Weights of a small mixture-of-experts language model, trained from scratch on English Wikipedia.
Experts: 24 experts in each of 14 layers, 224 GeGLU neurons an expert, 2 picks a token, a softmax router, a shared expert of 384 neurons.
Training: a variant of Muon for the experts, 8356 steps.
Below are experts of layer 10 (counted from 0) of a mixture-of-experts language model. Rows are named router (the router's row for the expert) and show model dimensions 320-383. Each number is 128 + 32 x the weight over its row's rms, rounded and kept within 0 to 255. Numbers have three digits each.
After each expert's rows: a language model's description of what the expert responds to. This comes from a sample of Wikipedia text that the model never trained on.

# expert 10
router:122076160092142145134113130067082092086141156085127095108088113127091125079093138169153158120121092144174136186147078161090163150088076080124081137158160075135136130155095099164083063143125112
What it handles: German words, money, scores. Pieces of German compound names such as -ische, -führer, Mün-, plus currency signs $, £, € and sports verbs scored, finished.

# expert 23
router:149091180079183125091128124128102083122158175142138064078077180146122157086085153168124166150104104092174128154123086156115101165163147141184107166126150080109180152123127090146138141165160130
What it handles: Acronym and code pieces. Capital-letter pieces of gene names, call signs and codes like CXCR7, WHLF, with digits in tables and it/is after sentence starts.

# expert 11
router:142097169119074107126118124105088043149122119150111150103080156119086145116062092131138193095135097140224122129156079161053089137132122109153153119105133082183158140157085086158147122152124065
What it handles: Prepositions and conjunctions. Prepositions and subordinating words after a noun or verb, such as of, in, to, during, between, until, into.

# expert 13
router:105058157109125126140032134045115077095057131109099104118063106129175155128083142116192152174143086119164136163116102162099119167116105149153132116137059062174116095127100114116133110126149119
What it handles: Personal name pieces. First names and fragments of surnames in cast, personnel and taxonomic author lists, such as John, David, Dan, and pieces like Hud, run.

# expert 22
router:150099153089111153105132172130109082049143151132090156148086156168162107120081099132161141121124094090173100183119090162101115184144132106142066103121136078094116079130118084169135104129140081
What it handles: K-sounds, Nordic terms. Letter pieces k, ik, ka, uk in Czech, Slavic, Japanese or Tamil names, plus Sweden, Norway, Korea.

# expert 12
router:161101162089156175069076128111101085146169127155151144094086130151084138072082133118138153130094118153171134162120098188129114169159144175124099097111132077087151136112143097167120104139171195
What it handles: Months and place names. Month names after on/in, place names and nouns in location or construction descriptions, e.g. October, Wilmington, construction, Road.

# expert 9
router:130103189096083135123114167099114077099113142081064114092096163157112122113089156135139158109139075103172087115150076161086157154091123160113095160091074090170116092148132079143133117162182096
What it handles: Copula articles and activity verbs. Articles right after is or was in definitions, such as is a, is an, plus main verbs like worked, began, offers, changed.

# expert 0
router:169081164098146145086120173125109076127092141141120134130087135158123165093072115154157152155132084060178107146095091160102122161141132180064085132142152073142082122182096101159102074164167149
What it handles: Clause connectors, argument prose. Commas, conjunctions, pronouns and modals in discursive or quoted argument, such as and, but, we, you, should, rather.

# expert 19
router:202090181112151137098104146096112092076126115131124113168095109161107108089089163102112181118103110156163149162162104137108182165134183106136082115133130071142138082160151082147068097150144121
What it handles: Latin and Italian endings. Word-final pieces of Latin, Italian or Romance names and taxa, such as -idae, -ius, -ia, -ulus, plus region, species and Italy.

# expert 16
router:146120183088154118109090153071125087109085105122109157117053126109133183067095199115110149144110121123148186157188102156149118155051130143159100202128071116148151126163108099130132122138194191
What it handles: Capital starts, label words. Word-initial capitals and fragments like B, South, North, Th, -G, and infobox labels such as Died, Phylum, Clade, Headquarters.

# expert 7
router:174090170075095096092103155101103088141160093079137148140091127190101133127088184125170168105079099148171150132163103153110204171137136138158100141133104099099120123084141106203114105173157152
What it handles: Non-Latin script and digits. Mid-word pieces of Cyrillic, Arabic or accented names, plus spaces and digits inside sports result tables, such as medalist, born, RUS.

# expert 15
router:121091192116133128116104155104096091177163107121126162191095114143116142110084174149196162178120076086188116167134088158100214160174086111145131091133133088052131157169142107102191122165154091
What it handles: Concrete modifier words. Nouns and adjectives used as the first part of compounds, after a or the, in architecture and botany text, such as ground, stone, roof, cross-beams.

# expert 2
router:209086194050093147093090146142120084121148161141113131099065111128174166079035137124132168105152110135183087140092083140088121207129136076124091093138178101109124160139126080148141121167157108
What it handles: Digits in numbers. Individual digits inside multi-digit numbers such as years, scores, measurements and ranges, e.g. 1999, 397–455, 112 lbs.

# expert 18
router:185103170094133152102108192090099080120060146184151191108081128142132152103100152166136141107113077143168168166101099167115092179131143114145109070169112080124111137160101074204111092148168188
What it handles: Section headings, country codes. Section and field headings (History, Population, Background) and three-letter nation codes in sports results, such as AUS, FRA.

# expert 8
router:154101183085157147135105165091112084079124140130126129175085129145125132135091130166174156176131109078161173155124096147118133164121113095116104111132132081153111125115084096152094114177146146
What it handles: Coordinates and measurements. Digits, decimals and degree marks inside geographic coordinates and measured quantities, e.g. 122.3432028°W, ″E, cm, %, MPC/JPL table entries.

# expert 4
router:153074166082099114057115185129092073113170212124088135131085106146117124107088156090143170125106081087173086140126130155097082156129146152136082162117142095130156110120102096138146074150180087
What it handles: Sports stats, web fragments. Digits, slashes and brackets in footballer career and club listings, plus URL word pieces and words like died, –present.

# expert 21
router:133107162079092143140062152081130078163186068157139139167114162141131120104076088140168139143091075122189165159101092184113103185112126176124093156206129111112159068199116098115129129101156110
What it handles: Determiners and mid-number pieces. Determiners after prepositions, mainly the, his, its, plus inner pieces of years and long words, such as 1916, disarmament, uncensored.

# expert 20
router:201109184086113122128063127086116084144089130161149102123092160130076107096089180161168146100090079117166089186096069138111142166148075089142119210141102082161142143144131053124128081157178086
What it handles: Media reception, awards. Nouns and verbs describing releases, reviews and awards in film, music and book articles, e.g. Award, reception, reviews, premiered, credited.

# expert 5
router:133083168103138202106078136129097086096123154102128159123079125177131130120097105098148170172098074124176120197132079149057114175089146146093085123110137097136142098132115090126105121162173105
What it handles: Physical and technical nouns. Nouns about physical processes, hazards and technical systems in science and transport text, such as stress, climate, emission, winds, Highway, engine.

# expert 14
router:123105176085084170068107172109099075162140141119117117108082068145071119087092099160160160089121076112171152172118091153137146171167166154112124135112080097132115153132141085142121107153135163
What it handles: US places, first names. Place and given-name starts in sports and event tables, like San, Los, Dallas, Steve, Mike, plus commas before city and year digits.

# expert 3
router:171110174093132160101089116119088082135107116098127159134080089152112145119091140112158176193112099102168140103195093138138135147075052048158074161157123086094142153172121113134096125141156058
What it handles: Nationality and media adjectives. Modifiers before nouns and heading words about nationality, media and scope, such as English, British, international, television, Short in filmography headings.

# expert 1
router:121078169093108120102150180078102069106133112099102166126085084164121178048107224156171170164068119164156132160132124147117140160121162123150074048132149094119112139162131113138114115172137139
What it handles: Table and heading markup. Pipe separators, row starts, semicolons and == heading marks in wiki tables and lists, such as stat tables, infobox fields, Preceded, Released, bullets.

# expert 6
router:130079186090140127137099128113111087103103100125100100121089089111071106076087092157110142122129087119166103159090103173118140148107157125140092160109118082173115068153093076094129103147139064
What it handles: Transliterated name pieces. Word-internal syllables of Indian, Japanese and other transliterated names and titles, such as -oor-, -ray-, -oshi, plus table pipes.

# expert 17
router:121079174083122155105087144094139093145170100180107158097084127137120168112091133156166184150118097111172086141105084158060112157138130115102112069207110085099099119151084094131148100132150114
What it handles: Groups of people. Plural nouns for people and organisations, and auxiliaries after them, in news and politics text, such as journalists, officers, women, companies, had.